From a checkpoint of a small mixture-of-experts model trained on Wikipedia: 1 pick a token, 4117 steps.
Below are experts of layer 4 (counted from 0) of a mixture-of-experts language model. Rows are named router (the router's row for the expert), gate (a neuron's input weights, with its number), up (a neuron's input weights, with its number) and show model dimensions 0-127. Each number is 50 + 12 x the weight over its row's rms, rounded and kept within 0 to 99.
After each expert's rows: a language model's description of what the expert responds to. This comes from a sample of Wikipedia text that the model never trained on.

# expert 15
router:58 38 38 60 45 56 57 63 47 38 28 54 37 60 54 33 60 41 65 42 51 27 62 48 23 63 41 46 33 58 68 55 42 42 63 29 36 48 58 51 47 55 34 73 49 48 50 46 62 59 48 50 61 59 53 50 47 48 40 56 74 56 39 33 48 42 47 56 68 48 41 69 49 78 63 61 78 43 67 40 40 59 37 50 41 48 57 39 44 33 57 45 30 39 42 48 54 37 68 42 61 37 47 19 44 40 34 69 59 51 48 48 41 70 57 62 68 29 68 52 67 59 44 37 36 43 54 60
gate1:65 56 52 71 48 47 30 46 33 43 46 32 46 54 56 49 42 58 51 44 63 49 42 28 46 46 50 41 52 22 44 69 40 57 71 54 27 64 59 57 65 65 63 61 54 43 37 58 40 67 40 60 56 49 20 62 28 50 42 34 49 70 52 52 54 48 53 47 53 29 46 77 33 40 55 73 57 43 63 46 46 36 47 31 49 60 38 54 59 68 73 48 30 56 75 59 56 36 55 37 52 44 40 36 71 58 44 52 36 51 72 47 41 60 38 46 54 60 43 33 56 53 71 47 55 46 60 59
up1:50 43 52 37 44 57 66 56 68 81 39 65 63 60 53 49 34 33 52 54 88 47 45 41 48 54 68 35 51 46 52 44 59 29 37 26 48 33 65 47 39 31 40 67 46 57 46 53 29 39 48 55 39 55 50 65 48 53 44 52 43 56 35 65 53 27 45 44 47 54 61 59 51 27 54 50 53 52 69 53 66 57 48 75 31 66 24 75 47 44 55 47 62 27 54 41 37 45 45 46 53 54 59 48 71 40 35 48 37 52 78 52 54 30 50 43 56 64 46 47 56 40 47 50 63 64 63 52
Description: Pieces after capital letters. Word pieces right after a capital letter, often T, in names and abbreviations, such as T(b)ilisi, Ant(w)erp, C(z)ech, PD(P).

# expert 31
router:48 34 39 41 53 62 69 44 74 48 58 47 44 41 36 59 25 55 50 26 47 58 78 41 30 69 53 48 26 55 50 33 60 61 43 23 29 59 43 58 37 51 54 52 64 59 53 37 50 55 49 56 44 43 51 50 59 58 47 52 57 42 55 47 61 49 54 43 30 66 60 71 52 51 78 42 54 55 79 52 47 56 56 35 36 48 57 49 40 28 48 35 48 51 61 26 51 46 29 41 53 42 40 28 38 60 36 41 31 72 47 40 34 66 66 62 62 54 71 47 43 39 50 47 59 66 55 43
gate1:50 52 56 51 13 48 51 59 58 22 45 51 57 42 38 45 63 63 52 47 23 65 47 37 44 44 55 54 37 35 39 63 46 19 67 51 60 42 36 48 42 60 33 61 57 69 34 56 34 64 44 54 42 60 44 55 50 61 51 64 57 50 54 46 55 71 59 47 54 36 36 52 33 38 49 37 51 66 64 54 41 64 48 54 70 56 64 56 68 62 63 81 45 62 49 40 46 36 44 62 51 59 27 40 53 78 51 45 46 41 48 55 52 29 60 40 30 48 41 36 54 73 47 46 39 31 60 58
up1:39 55 38 46 40 45 48 56 43 32 65 54 43 58 29 63 51 31 49 40 52 50 43 48 35 28 43 51 51 72 42 38 43 36 42 67 48 49 57 44 48 63 39 38 59 51 46 58 59 71 57 43 68 74 60 56 29 33 28 66 40 41 57 58 61 72 59 43 64 63 55 45 61 35 30 71 70 65 40 43 49 62 55 49 39 55 68 58 74 55 50 91 58 55 39 53 67 39 27 47 46 40 34 53 42 69 70 47 64 43 54 44 58 54 68 44 47 45 41 46 53 43 61 45 36 34 45 49
Description: Clause connectors and punctuation. Sentence-final periods and commas, clause words like if, how, because, It is, there, all, and Cyrillic bytes in phonetic tables.

# expert 23
router:37 30 42 67 39 42 36 54 56 58 51 53 64 58 69 45 32 43 57 34 48 49 60 36 29 53 49 50 34 50 60 28 43 61 68 51 59 55 36 50 44 37 70 49 79 69 30 49 56 59 59 31 60 44 45 55 51 47 44 29 53 38 58 48 56 43 57 56 50 49 69 70 49 50 39 53 58 34 71 48 60 56 52 64 47 49 60 45 42 34 53 13 42 59 49 44 65 70 63 22 63 35 61 45 56 52 23 57 49 56 60 26 57 58 48 37 60 45 72 42 51 45 56 50 36 67 40 41
gate1:37 47 44 62 45 47 77 49 40 39 43 57 64 69 49 51 46 62 65 40 32 63 30 49 27 45 43 50 59 47 53 34 49 53 49 48 56 45 24 39 47 71 62 29 50 35 33 71 27 59 60 65 48 39 21 47 64 48 25 42 29 43 54 66 38 59 38 61 58 60 67 55 61 41 37 45 46 50 58 64 40 53 45 57 76 53 55 37 61 65 65 49 38 65 47 45 44 54 69 31 57 38 48 60 60 37 29 43 36 39 30 29 48 47 44 47 52 39 41 39 53 44 50 42 54 67 36 58
up1:42 53 69 61 53 56 64 57 36 50 56 62 57 40 52 58 65 54 68 38 37 51 54 68 26 37 41 59 44 43 68 51 55 44 60 37 66 57 47 55 41 58 33 45 63 52 57 75 53 61 64 87 72 56 50 37 52 66 59 59 51 49 78 71 28 45 54 49 55 61 55 39 57 46 45 43 49 41 50 48 54 52 56 59 37 70 54 61 66 75 53 55 63 58 38 45 48 66 50 48 14 68 35 46 58 44 62 55 62 39 46 18 72 38 59 41 61 52 49 41 60 43 42 46 50 51 50 68
Description: Countries and compass regions. Place-name words and pieces, especially after North, South, East, New, such as India, Hong Kong, North Yorkshire, China.

# expert 4
router:33 43 31 48 55 51 48 58 73 45 57 52 63 44 41 55 34 66 61 45 78 46 66 51 29 64 63 56 52 47 67 58 57 57 50 35 59 50 56 33 36 30 44 49 68 63 39 36 62 63 48 38 51 43 45 39 61 35 61 46 64 39 44 43 66 53 65 38 31 70 58 67 32 48 67 24 48 52 59 50 40 60 47 32 41 37 49 51 51 30 52 28 67 57 33 22 47 56 42 32 62 38 43 35 43 56 50 63 38 59 57 47 44 59 62 53 57 59 74 52 27 57 33 30 51 52 55 50
gate1:42 43 50 28 49 42 66 51 38 50 60 37 57 48 46 44 46 62 62 38 65 39 49 29 16 61 71 61 51 41 52 50 44 63 54 52 40 55 52 33 35 16 46 10 59 46 15 62 47 61 46 58 47 34 58 47 51 42 49 52 42 44 34 68 48 53 54 55 56 37 35 55 41 52 57 46 46 37 35 57 40 42 64 63 63 69 53 53 50 55 56 47 33 67 48 64 52 43 60 69 65 53 31 53 55 50 64 46 42 44 47 58 39 27 30 58 50 52 58 26 45 72 49 53 61 49 53 28
up1:66 41 32 53 58 68 39 53 54 53 52 51 59 39 51 55 44 57 57 71 39 45 55 42 51 59 59 60 36 74 42 45 48 35 31 50 59 60 73 61 64 53 66 52 50 60 55 50 46 36 52 23 50 40 87 39 32 58 73 58 51 56 44 38 46 55 56 57 36 67 55 48 62 46 32 57 40 41 31 60 67 47 51 43 45 60 72 43 48 81 34 23 44 66 57 38 47 54 61 36 65 27 43 46 58 41 64 39 34 46 33 49 46 51 50 56 30 59 55 38 41 54 64 63 51 53 72 67
Description: Name-initial capitals. Capital letters or short capitalized pieces starting a name or word, especially after Al or El in Arabic and Spanish names, such as Al M-aktoum, El P-aís.

# expert 13
router:45 46 35 81 41 43 33 62 49 67 51 52 56 63 60 56 30 67 71 31 54 46 61 64 58 44 50 55 46 37 53 35 61 39 48 30 63 59 59 57 44 59 67 54 61 50 49 47 37 55 48 64 46 62 63 54 41 36 66 51 52 63 52 49 39 41 34 48 30 51 65 54 27 34 67 52 45 41 44 39 67 48 38 57 38 48 55 43 58 37 26 60 68 25 51 36 45 25 45 54 71 57 49 70 43 38 48 67 50 71 41 53 42 55 56 59 54 25 46 53 77 46 67 76 50 40 56 43
gate1:65 36 54 48 59 50 64 80 35 43 42 52 36 56 26 57 45 66 40 54 79 47 33 41 43 54 28 49 60 50 25 45 51 44 78 36 63 71 65 39 41 52 36 64 47 53 41 55 37 43 35 51 30 46 48 36 47 28 38 66 52 32 65 47 43 44 31 55 41 29 35 61 36 55 50 46 30 39 35 57 45 53 60 38 49 41 34 63 53 47 55 36 61 63 55 50 67 33 64 42 63 54 49 63 47 55 64 66 43 61 44 59 47 45 54 34 79 46 49 40 62 55 34 45 52 43 59 54
up1:42 67 52 47 47 61 44 29 48 26 47 73 52 77 51 28 47 56 46 62 35 39 54 40 27 73 61 63 51 48 26 35 46 26 38 41 53 38 55 61 50 31 42 40 43 42 62 46 70 49 57 36 39 57 32 57 53 67 61 50 25 61 33 52 50 55 55 43 55 60 71 44 70 37 44 52 49 44 58 21 55 50 46 70 53 38 56 48 47 47 69 37 66 25 52 49 50 58 40 52 41 40 60 42 33 37 33 47 76 48 63 41 41 70 70 51 37 49 44 41 54 51 55 49 57 54 43 54
Description: Pieces after g/G. The letter g, or the piece that follows g or G inside a word, such as g-h-ost, g-overnor, G-ail, plus other mid-word fragments.

# expert 0
router:51 37 30 43 55 61 65 43 76 49 61 46 44 45 34 57 26 56 49 30 47 58 73 48 31 67 52 48 27 56 54 38 57 62 43 27 31 61 47 52 41 46 54 53 70 53 49 37 52 54 51 50 46 38 54 52 59 55 45 54 61 45 56 43 57 48 54 45 33 64 60 73 53 49 83 41 57 53 78 52 47 58 55 30 36 48 55 54 41 30 46 31 49 56 63 29 49 45 29 43 53 40 43 34 38 63 33 41 34 71 50 42 34 69 66 63 58 50 71 50 37 38 51 45 56 76 55 37
gate0:34 55 59 52 51 38 40 64 38 35 53 54 71 14 53 68 26 66 29 49 43 68 52 48 25 42 59 41 47 54 45 35 60 54 45 68 49 53 53 54 57 37 49 63 67 55 51 52 67 53 38 71 37 64 37 42 35 54 48 26 55 53 57 48 82 67 55 47 31 47 55 39 62 60 53 44 78 35 46 62 51 59 60 46 40 69 43 23 57 69 63 53 51 51 40 76 36 42 47 46 40 52 47 54 49 53 51 56 56 53 34 64 42 45 39 54 55 39 49 34 46 70 33 63 52 42 50 64
up0:71 49 42 60 45 52 50 41 65 58 74 35 45 50 52 47 53 38 56 56 54 23 49 81 76 42 53 56 54 56 60 55 44 57 46 34 45 46 38 37 50 55 39 37 35 47 46 52 49 49 54 12 66 54 68 54 38 54 67 62 44 46 77 78 41 48 48 50 73 48 46 54 32 49 64 55 30 43 37 53 61 38 42 48 79 37 66 70 54 48 37 44 48 55 74 35 47 63 42 39 59 66 62 32 50 45 34 35 51 58 73 60 41 51 57 47 38 53 46 65 49 37 51 47 45 62 57 56
Description: Sentence starts and non-Latin bytes. Sentence- and paragraph-opening words such as The, In, During, words after a person's name, and raw byte pieces of Cyrillic, CJK or accented text.

# expert 18
router:35 59 41 43 50 53 65 62 71 54 33 49 49 73 52 30 58 55 52 63 43 28 49 32 27 45 56 50 45 62 41 64 41 46 53 65 55 41 66 46 49 50 65 24 64 69 50 42 55 39 57 37 51 45 73 49 33 41 50 42 50 43 43 36 66 52 48 54 32 55 56 33 60 64 84 47 45 41 58 41 69 47 49 29 45 21 56 43 71 74 47 43 70 68 57 58 62 39 44 49 63 54 47 37 46 42 60 67 47 59 34 50 34 53 42 63 61 57 52 50 53 72 33 49 35 38 35 58
gate1:67 70 49 36 38 28 37 59 48 50 45 62 55 66 48 27 73 38 30 49 50 54 32 47 64 47 47 41 50 57 51 66 30 42 32 62 45 36 39 55 63 60 34 57 47 53 51 45 58 43 55 64 54 41 69 40 40 28 59 37 43 56 43 63 32 54 51 41 57 32 42 32 50 55 31 30 58 44 43 44 54 41 58 38 81 29 62 46 59 65 57 53 57 63 61 49 40 26 66 66 45 48 42 54 30 69 65 43 49 34 43 54 34 61 38 38 42 50 54 34 65 56 46 52 41 45 21 47
up1:45 71 61 47 41 47 49 57 62 47 46 31 52 53 43 39 70 52 34 63 63 50 35 72 56 60 50 43 51 54 45 33 39 64 51 68 62 42 52 48 44 49 39 59 31 54 57 47 41 27 44 52 28 35 54 36 58 63 38 51 51 51 44 60 63 60 58 28 73 45 32 59 56 66 44 38 56 40 37 36 57 35 45 38 64 53 50 55 74 77 28 59 66 41 47 41 30 54 36 43 48 59 46 58 34 43 58 44 60 51 35 37 37 61 56 42 47 63 58 54 71 70 10 59 54 58 53 70
Description: Word endings after initial letter. Remainder of a word after a split-off capital first letter, often N, F or O, such as N(umber), N(ote), O(ver), C(andidate).

# expert 25
router:57 33 50 52 73 64 65 46 39 58 71 36 56 50 44 40 32 37 62 51 59 45 35 73 67 67 66 60 31 34 42 62 60 41 41 32 48 56 68 69 48 51 46 49 56 48 60 43 38 51 56 44 51 24 37 47 51 56 54 47 48 36 61 42 42 37 63 51 26 56 57 65 39 45 75 41 68 47 65 34 42 40 48 54 61 53 56 60 56 30 43 40 49 59 65 48 58 48 47 46 57 41 42 21 48 68 36 19 67 65 53 39 43 57 66 47 49 61 62 61 24 42 40 36 50 54 54 27
gate1:50 44 44 45 45 52 30 35 50 48 60 52 57 33 49 37 43 70 42 52 47 49 47 49 57 56 52 66 55 57 40 45 43 57 51 42 47 28 31 47 79 36 59 42 46 50 52 86 47 53 63 31 65 42 43 52 48 36 36 32 43 33 58 56 49 53 42 53 71 37 36 58 57 39 56 29 65 63 53 33 47 60 40 70 66 45 72 37 68 41 47 59 60 50 55 62 53 17 43 28 53 54 69 59 53 35 58 64 42 64 37 43 67 32 50 38 53 74 61 50 40 81 64 58 48 49 50 50
up1:44 21 57 37 47 50 46 48 24 27 61 46 60 41 47 56 48 61 52 55 54 50 50 77 47 50 60 78 46 50 54 55 42 46 51 37 45 60 44 47 71 41 39 64 53 58 48 70 38 59 58 33 38 48 44 55 39 26 43 22 41 31 67 34 47 40 58 18 63 44 57 49 54 59 50 54 48 53 51 38 47 65 45 62 62 30 71 41 57 42 38 59 57 46 37 45 29 34 47 24 56 72 60 65 61 46 37 57 44 47 56 53 68 37 45 34 52 75 47 48 52 71 51 46 43 56 44 68
Description: Credits after by. The word by and by: in film and TV credits, such as Teleplay by:, Cinematography by:, directed by, plus capital initials after colons.

# expert 16
router:64 55 67 38 56 66 49 38 54 59 80 38 36 41 23 40 68 75 47 67 44 46 39 38 41 28 33 36 66 56 62 56 61 50 75 42 42 57 59 46 51 58 43 43 59 56 59 60 48 58 29 38 45 31 53 59 69 67 41 51 57 39 33 61 64 39 59 26 54 47 55 38 53 45 41 50 48 36 25 67 39 43 64 36 54 48 46 34 46 61 44 39 46 47 51 66 46 70 52 40 35 33 63 68 56 46 57 38 34 41 46 40 48 55 61 61 31 50 63 43 40 66 68 40 46 59 56 65
gate2:30 39 50 44 41 27 43 73 31 44 57 54 65 44 50 52 33 44 36 40 46 64 75 62 58 50 50 49 51 76 65 62 51 57 65 35 17 42 57 61 49 78 51 44 54 38 61 42 40 52 29 50 52 75 56 55 60 61 29 56 67 68 31 39 49 42 34 47 50 49 53 34 58 52 51 44 41 59 52 52 52 45 43 47 58 59 41 70 58 44 57 72 37 60 49 55 44 70 64 63 31 51 34 68 56 51 64 64 64 71 73 46 46 57 54 47 53 40 50 60 65 47 51 52 42 31 27 50
up2:46 69 45 56 63 63 66 45 41 54 25 55 54 44 63 42 44 63 58 70 51 35 44 52 43 51 56 60 31 46 59 57 54 38 31 40 51 75 45 48 44 40 60 48 74 42 61 43 45 44 44 33 49 47 48 56 68 30 82 78 53 34 55 45 37 62 50 39 45 61 59 67 38 48 47 32 61 30 74 57 46 44 66 42 54 50 59 63 27 57 46 40 76 47 41 43 73 34 48 63 53 51 49 36 31 57 62 34 34 66 43 50 49 36 52 40 55 63 55 37 49 66 32 39 56 65 57 66
Description: Year and date starts. First digit of years and dates after in, of, or a comma, plus sentence-opening In and month names before years, such as 1942, In February 2019.

# expert 28
router:29 71 46 47 50 56 51 27 57 72 72 58 71 63 60 38 42 64 51 48 40 70 22 29 56 39 58 47 47 57 48 53 71 57 32 65 49 58 41 45 33 49 42 41 50 46 46 35 56 65 46 50 34 42 32 43 56 39 29 54 68 27 46 50 34 53 41 33 60 72 48 30 55 52 34 47 34 61 25 36 55 63 45 49 60 35 52 64 42 36 64 57 79 41 52 50 57 41 52 76 51 54 51 49 67 54 57 53 46 57 59 56 61 31 54 47 46 37 28 59 55 52 49 46 61 45 67 54
gate2:47 52 54 43 37 37 41 51 62 53 53 17 55 36 56 52 65 71 62 47 28 45 43 16 61 46 63 34 58 45 56 60 61 56 44 57 36 43 61 47 47 69 61 28 49 72 53 53 48 41 37 48 30 41 45 50 48 61 47 41 28 53 30 47 51 57 58 42 58 38 40 33 55 34 39 94 42 41 54 66 66 43 31 53 40 45 61 37 39 48 40 52 43 25 40 65 42 27 68 50 31 45 43 44 56 45 64 60 50 58 50 50 54 38 69 36 62 45 45 48 53 45 50 38 39 58 66 56
up2:52 51 53 63 60 54 91 40 52 41 58 51 69 54 64 53 62 46 53 68 52 54 55 62 64 58 34 35 64 42 36 50 48 51 29 71 45 60 29 49 35 61 52 33 66 48 54 64 57 35 62 61 40 46 59 63 55 64 43 34 47 44 53 57 48 34 34 50 29 43 67 60 45 41 71 49 52 44 61 47 37 32 55 60 37 60 48 12 53 62 60 49 63 46 60 50 58 56 38 65 38 54 39 71 43 42 27 53 39 43 58 54 42 33 69 29 60 60 42 48 52 20 42 48 57 40 41 57
Description: Latin-root suffixes. Suffix pieces like ect, ict, ection, ed, ing after a word stem, such as pref-ect-ure, aff-ect, resp-ect-ive, ext-ended.

# expert 20
router:39 51 45 32 49 45 37 74 57 18 70 47 68 48 59 45 66 35 56 66 41 46 50 54 28 38 54 71 68 31 63 30 37 47 61 58 65 50 42 32 58 36 47 42 40 50 50 48 42 65 59 52 49 61 46 48 55 65 35 50 34 46 65 49 47 55 73 66 42 65 61 57 40 51 77 53 54 64 50 57 43 47 81 64 61 51 33 49 38 51 40 51 51 55 46 28 29 53 42 61 38 21 35 55 43 62 51 45 27 56 54 46 30 55 62 46 58 73 46 47 48 41 58 48 65 39 54 48
gate0:48 56 43 71 41 47 40 67 31 36 48 48 42 33 26 62 49 51 47 69 37 55 64 65 43 36 44 54 60 42 27 56 22 51 64 48 37 44 43 33 54 59 41 48 48 29 38 53 34 23 22 56 37 47 57 39 37 57 34 60 42 47 59 54 51 42 69 41 54 32 36 38 36 34 53 57 56 45 51 51 34 50 50 63 49 53 38 49 55 53 29 56 47 43 51 14 49 26 40 51 58 43 46 43 51 68 42 46 53 55 47 41 60 36 41 46 72 68 64 33 61 43 49 70 69 50 32 60
up0:50 62 56 57 26 51 67 60 47 24 61 44 51 36 70 59 46 53 55 25 26 42 44 31 37 49 46 43 55 55 61 57 47 40 56 26 45 53 42 59 36 56 53 46 58 62 47 24 44 43 48 46 53 56 49 45 71 69 57 54 49 49 40 51 42 56 56 48 43 60 49 58 53 25 73 44 45 58 41 42 30 44 59 55 41 45 53 39 82 80 51 62 43 36 72 39 50 46 53 82 37 64 41 27 55 52 56 59 45 51 53 56 55 58 54 69 44 41 68 54 71 59 52 39 46 24 35 38
Description: Lowercase word-initial pieces. First lowercase letter or piece of a word after articles or possessives, such as s in summer, serious, suggestion, un in unit.

# expert 29
router:53 37 43 43 56 59 58 31 71 40 66 44 46 45 37 55 21 49 51 29 42 58 68 45 35 69 54 49 27 50 51 38 64 60 52 16 33 51 52 44 40 42 45 52 63 54 46 36 49 47 50 44 47 38 48 43 48 58 42 51 57 42 50 45 60 42 52 44 31 55 53 70 53 46 73 46 58 57 80 47 49 56 53 30 36 50 62 45 35 32 48 39 47 50 54 22 50 41 30 31 54 38 44 28 36 62 25 48 39 64 51 43 46 67 73 67 61 60 73 49 39 41 52 37 54 64 60 35
gate1:41 55 66 52 26 63 52 55 47 43 63 43 50 62 43 39 67 39 48 45 48 50 42 32 53 45 25 38 50 37 41 64 44 41 41 65 44 46 61 25 53 61 55 64 48 47 26 59 56 72 37 48 71 53 31 39 55 60 46 78 48 54 48 60 51 44 39 47 39 54 47 52 35 55 19 64 49 42 61 37 32 46 34 24 44 54 48 51 70 84 49 71 64 56 58 36 60 52 49 50 65 45 45 40 54 40 29 54 58 50 24 43 53 59 63 52 71 58 52 39 35 64 46 47 40 71 51 48
up1:54 41 34 46 41 57 38 30 54 45 38 40 37 64 58 50 32 67 58 52 55 43 41 60 66 72 61 52 57 49 40 54 68 55 55 59 36 38 61 53 50 35 57 60 53 51 48 48 59 37 41 41 61 43 49 59 51 52 40 46 40 64 29 45 69 46 73 68 80 50 62 38 51 48 37 45 55 44 46 39 53 38 43 60 48 47 52 47 42 61 43 61 38 38 63 47 22 34 35 44 34 72 40 39 49 44 68 67 40 54 52 43 44 45 49 47 57 25 53 92 63 47 40 33 73 27 74 59
Description: Capitalized name beginnings. First capital letter or piece of proper names, especially taxonomic author names after genus lines, like Fischer, Baut, Powell, Kerestinec.

# expert 3
router:47 53 42 55 47 56 54 38 32 49 59 60 52 26 47 39 39 61 28 58 45 66 62 51 45 38 67 47 49 53 23 37 65 67 53 50 39 46 55 21 68 76 30 43 50 38 61 59 55 30 29 59 48 63 53 50 60 27 67 38 65 34 35 72 47 35 39 38 41 59 70 39 55 56 60 47 39 43 51 61 42 53 67 42 62 49 44 73 60 58 40 55 50 48 47 38 60 50 61 55 41 61 58 68 35 52 68 54 75 44 24 56 52 35 31 49 60 67 44 56 50 57 63 40 57 52 41 42
gate1:65 35 37 54 27 47 36 55 48 41 42 37 39 32 68 42 55 54 46 50 66 51 51 38 68 58 35 47 85 70 45 42 40 72 49 52 23 55 27 36 33 32 61 51 76 46 61 52 76 64 36 51 41 50 34 58 53 46 80 39 70 41 29 72 48 54 63 54 58 54 38 33 41 53 58 50 56 36 33 59 48 45 55 43 50 53 55 61 48 51 34 51 61 37 58 53 48 50 56 46 45 59 49 52 54 34 58 49 51 36 37 43 53 31 38 43 42 44 53 49 58 33 42 64 34 27 46 63
up1:39 66 35 47 35 63 45 68 70 52 54 62 43 53 52 77 53 45 56 52 45 48 49 60 54 32 67 61 37 63 69 58 59 33 55 48 56 52 59 63 40 58 36 39 38 27 28 58 44 52 51 34 53 48 66 49 44 39 47 57 33 57 60 24 64 55 73 35 48 46 62 65 51 26 29 45 31 60 60 46 61 66 53 56 75 61 46 49 44 46 55 45 62 65 40 42 39 66 50 59 56 50 68 55 29 48 25 38 61 66 39 62 40 53 60 48 63 33 37 57 54 45 57 62 73 68 59 64
Description: Verb and noun stems. Word stems of common verbs and abstract nouns before a suffix, such as result(ing), in(clud)ing, dis(ag)reement, found, present, develop.

# expert 22
router:51 50 39 46 41 51 55 40 56 34 45 37 39 63 59 28 44 33 27 33 53 43 61 60 37 72 47 56 54 69 55 46 58 56 51 52 41 58 51 59 45 57 56 62 74 73 58 58 45 58 51 48 42 28 53 48 42 75 61 33 54 62 59 47 64 51 47 60 32 33 50 64 39 58 72 46 43 41 70 52 38 55 45 50 63 40 42 39 23 44 58 54 51 33 76 28 46 47 40 48 59 36 64 27 45 51 36 34 67 74 34 51 44 41 53 68 44 59 73 37 32 48 62 39 53 59 34 35
gate2:73 50 44 55 54 39 45 31 42 48 58 47 49 37 54 46 39 38 55 49 55 55 51 47 58 46 56 35 69 61 20 54 57 70 21 41 33 56 49 52 52 45 33 52 66 43 40 39 40 55 49 65 38 63 59 63 39 42 58 47 52 42 56 67 72 25 56 62 56 72 43 51 57 65 55 63 28 57 43 72 74 34 56 51 36 49 36 42 41 42 51 72 69 35 60 75 62 58 69 58 52 45 68 60 63 38 37 29 44 44 30 44 61 54 64 49 31 61 33 37 53 39 45 55 50 44 59 56
up2:29 56 30 61 60 65 78 66 40 42 54 45 57 44 61 50 60 52 65 51 70 63 55 40 69 53 45 51 50 71 37 55 54 27 53 48 34 44 56 56 47 69 56 63 51 31 55 41 71 33 36 43 53 36 51 45 55 47 53 55 53 67 55 56 43 46 43 56 40 62 53 28 52 44 52 74 73 43 36 36 39 66 52 46 66 78 63 51 55 61 61 37 43 53 49 47 36 42 28 55 37 60 45 46 74 79 51 67 44 56 56 36 45 73 49 52 50 60 49 24 31 47 45 34 44 50 66 52
Description: Headings and line breaks. Equals signs closing article titles and section headings, paragraph breaks, and opening parentheses before abbreviations or dates.

# expert 17
router:31 40 56 54 54 52 54 71 31 48 67 61 58 53 63 38 54 52 35 56 56 46 42 58 47 27 60 48 46 29 64 42 47 57 47 55 45 45 37 45 44 53 75 48 36 38 56 45 36 63 69 59 59 39 61 63 56 28 40 53 54 56 74 56 44 60 60 59 50 25 20 54 35 53 38 57 34 50 55 53 37 52 59 58 57 67 45 49 35 29 35 69 27 49 47 41 21 59 44 53 44 47 75 51 54 37 50 49 57 53 65 68 34 64 68 47 55 52 26 59 38 63 71 47 51 71 65 56
gate1:41 31 57 54 56 53 26 64 38 58 76 39 93 20 32 51 50 45 50 49 50 51 23 50 40 64 49 67 55 46 52 65 45 49 33 62 41 54 36 55 49 52 47 36 44 38 48 38 37 42 49 28 51 51 39 43 56 64 40 48 41 48 53 62 63 44 41 59 51 43 58 50 26 60 54 71 60 37 47 33 37 59 51 55 36 68 78 48 71 61 69 66 53 43 51 40 39 45 41 48 39 64 53 51 64 49 47 48 40 56 47 79 50 74 44 46 43 46 56 40 59 45 62 41 48 46 76 45
up1:51 32 47 46 42 53 46 46 42 43 55 29 45 60 48 42 46 57 58 39 80 47 50 57 39 64 36 34 76 45 59 45 60 52 78 61 58 56 48 68 54 53 43 42 50 65 67 70 72 74 46 41 29 57 51 52 56 54 56 39 48 47 54 29 36 66 50 56 42 61 38 77 67 57 62 49 38 52 40 49 60 62 41 33 54 71 38 54 64 35 36 55 44 59 48 71 46 63 65 29 49 44 31 51 78 53 37 44 42 40 47 54 59 61 64 58 53 31 39 24 40 52 32 42 40 65 49 45
Description: Suffix ary, initial d. Word-initial d/D pieces (deterred, diagnosed, DMACK) and adjective endings like ary, ial, ior in secondary, ordinary, voluntary.

# expert 30
router:42 53 44 56 60 33 59 75 65 43 37 44 26 59 57 59 29 32 59 68 49 56 57 33 36 64 57 49 41 33 70 34 51 56 48 56 41 46 39 69 34 61 41 48 61 62 45 55 20 31 57 47 50 35 60 44 61 61 66 56 54 34 68 51 55 62 59 46 51 34 47 68 50 49 36 45 52 44 54 39 50 59 58 59 28 55 56 54 50 39 51 54 37 55 60 56 63 35 58 47 66 36 33 30 27 55 34 46 27 67 53 59 66 31 57 71 54 53 67 67 39 46 40 65 44 74 66 48
gate1:63 41 59 53 31 45 64 62 51 51 47 43 39 44 53 52 27 42 67 50 57 43 25 66 17 39 53 68 39 64 63 68 61 47 61 59 57 44 52 55 46 42 29 49 55 72 50 46 49 62 40 43 39 67 38 75 59 57 56 44 52 50 21 32 65 69 56 39 35 38 43 51 54 50 40 61 44 44 36 60 35 53 46 58 36 39 45 55 43 57 65 43 51 24 49 68 31 41 53 22 40 54 48 50 57 40 52 54 58 70 46 48 53 48 57 42 45 33 42 73 60 72 58 60 29 35 64 37
up1:32 68 47 57 26 37 60 56 57 35 35 44 62 56 46 54 31 43 52 32 57 44 35 62 43 47 45 60 38 63 59 62 52 60 70 32 82 36 45 53 49 54 41 52 53 71 49 43 46 39 67 25 39 65 42 60 71 53 62 56 55 26 43 52 33 54 56 28 46 60 51 59 62 52 38 44 39 26 39 56 47 65 50 68 38 58 50 42 58 65 40 61 44 40 34 64 37 30 71 48 43 45 44 56 51 44 50 39 50 52 49 42 50 50 56 52 48 26 33 63 56 52 12 58 28 53 53 58
Description: Table cell separators. Pipe separators and markdown rule lines in wiki tables, especially the closing pipe at the end of a row.

# expert 9
router:69 50 53 66 71 69 35 51 50 48 43 29 55 53 73 66 51 65 45 39 54 63 18 45 51 48 56 46 54 30 49 51 49 26 36 57 61 55 57 42 52 45 37 60 28 66 63 59 42 46 43 64 31 60 55 62 40 46 44 45 36 74 46 47 58 67 46 38 55 34 60 38 49 48 38 56 33 69 39 58 51 49 50 38 63 52 40 33 30 62 55 52 49 45 48 71 48 48 52 59 52 60 37 65 70 67 34 43 57 38 58 74 35 38 48 39 45 70 49 56 34 51 58 45 27 58 24 38
gate0:48 50 51 47 39 55 52 32 54 45 43 49 39 49 41 38 72 57 50 76 49 40 40 49 33 36 41 81 48 32 64 48 26 40 54 58 52 42 45 55 24 51 57 45 47 69 58 63 44 71 65 38 56 42 39 26 55 67 61 34 42 44 54 49 61 54 64 46 56 41 36 50 66 58 44 54 48 33 42 74 63 30 31 52 57 53 53 46 58 47 33 78 35 56 48 55 46 64 63 69 43 49 49 48 34 60 55 58 42 41 64 62 50 41 24 29 64 42 52 51 41 57 37 45 38 66 35 23
up0:71 60 55 55 55 42 46 38 51 50 49 61 53 39 62 63 36 47 47 66 48 41 44 56 48 80 85 32 54 56 32 78 43 41 54 37 62 53 47 40 58 61 52 53 36 51 41 53 62 30 60 77 35 41 34 51 48 61 63 40 39 56 49 61 43 64 29 39 62 59 57 67 48 45 26 46 59 35 46 41 62 46 72 56 29 31 49 44 52 59 40 56 74 42 58 48 57 42 48 52 45 40 46 64 43 48 54 30 48 51 33 57 63 66 23 51 66 50 41 50 43 59 46 38 62 37 23 38
Description: Section and infobox headings. Heading words in Wikipedia section titles and infobox labels, such as ==See also==, Personal information, Scientific classification, Physical characteristics.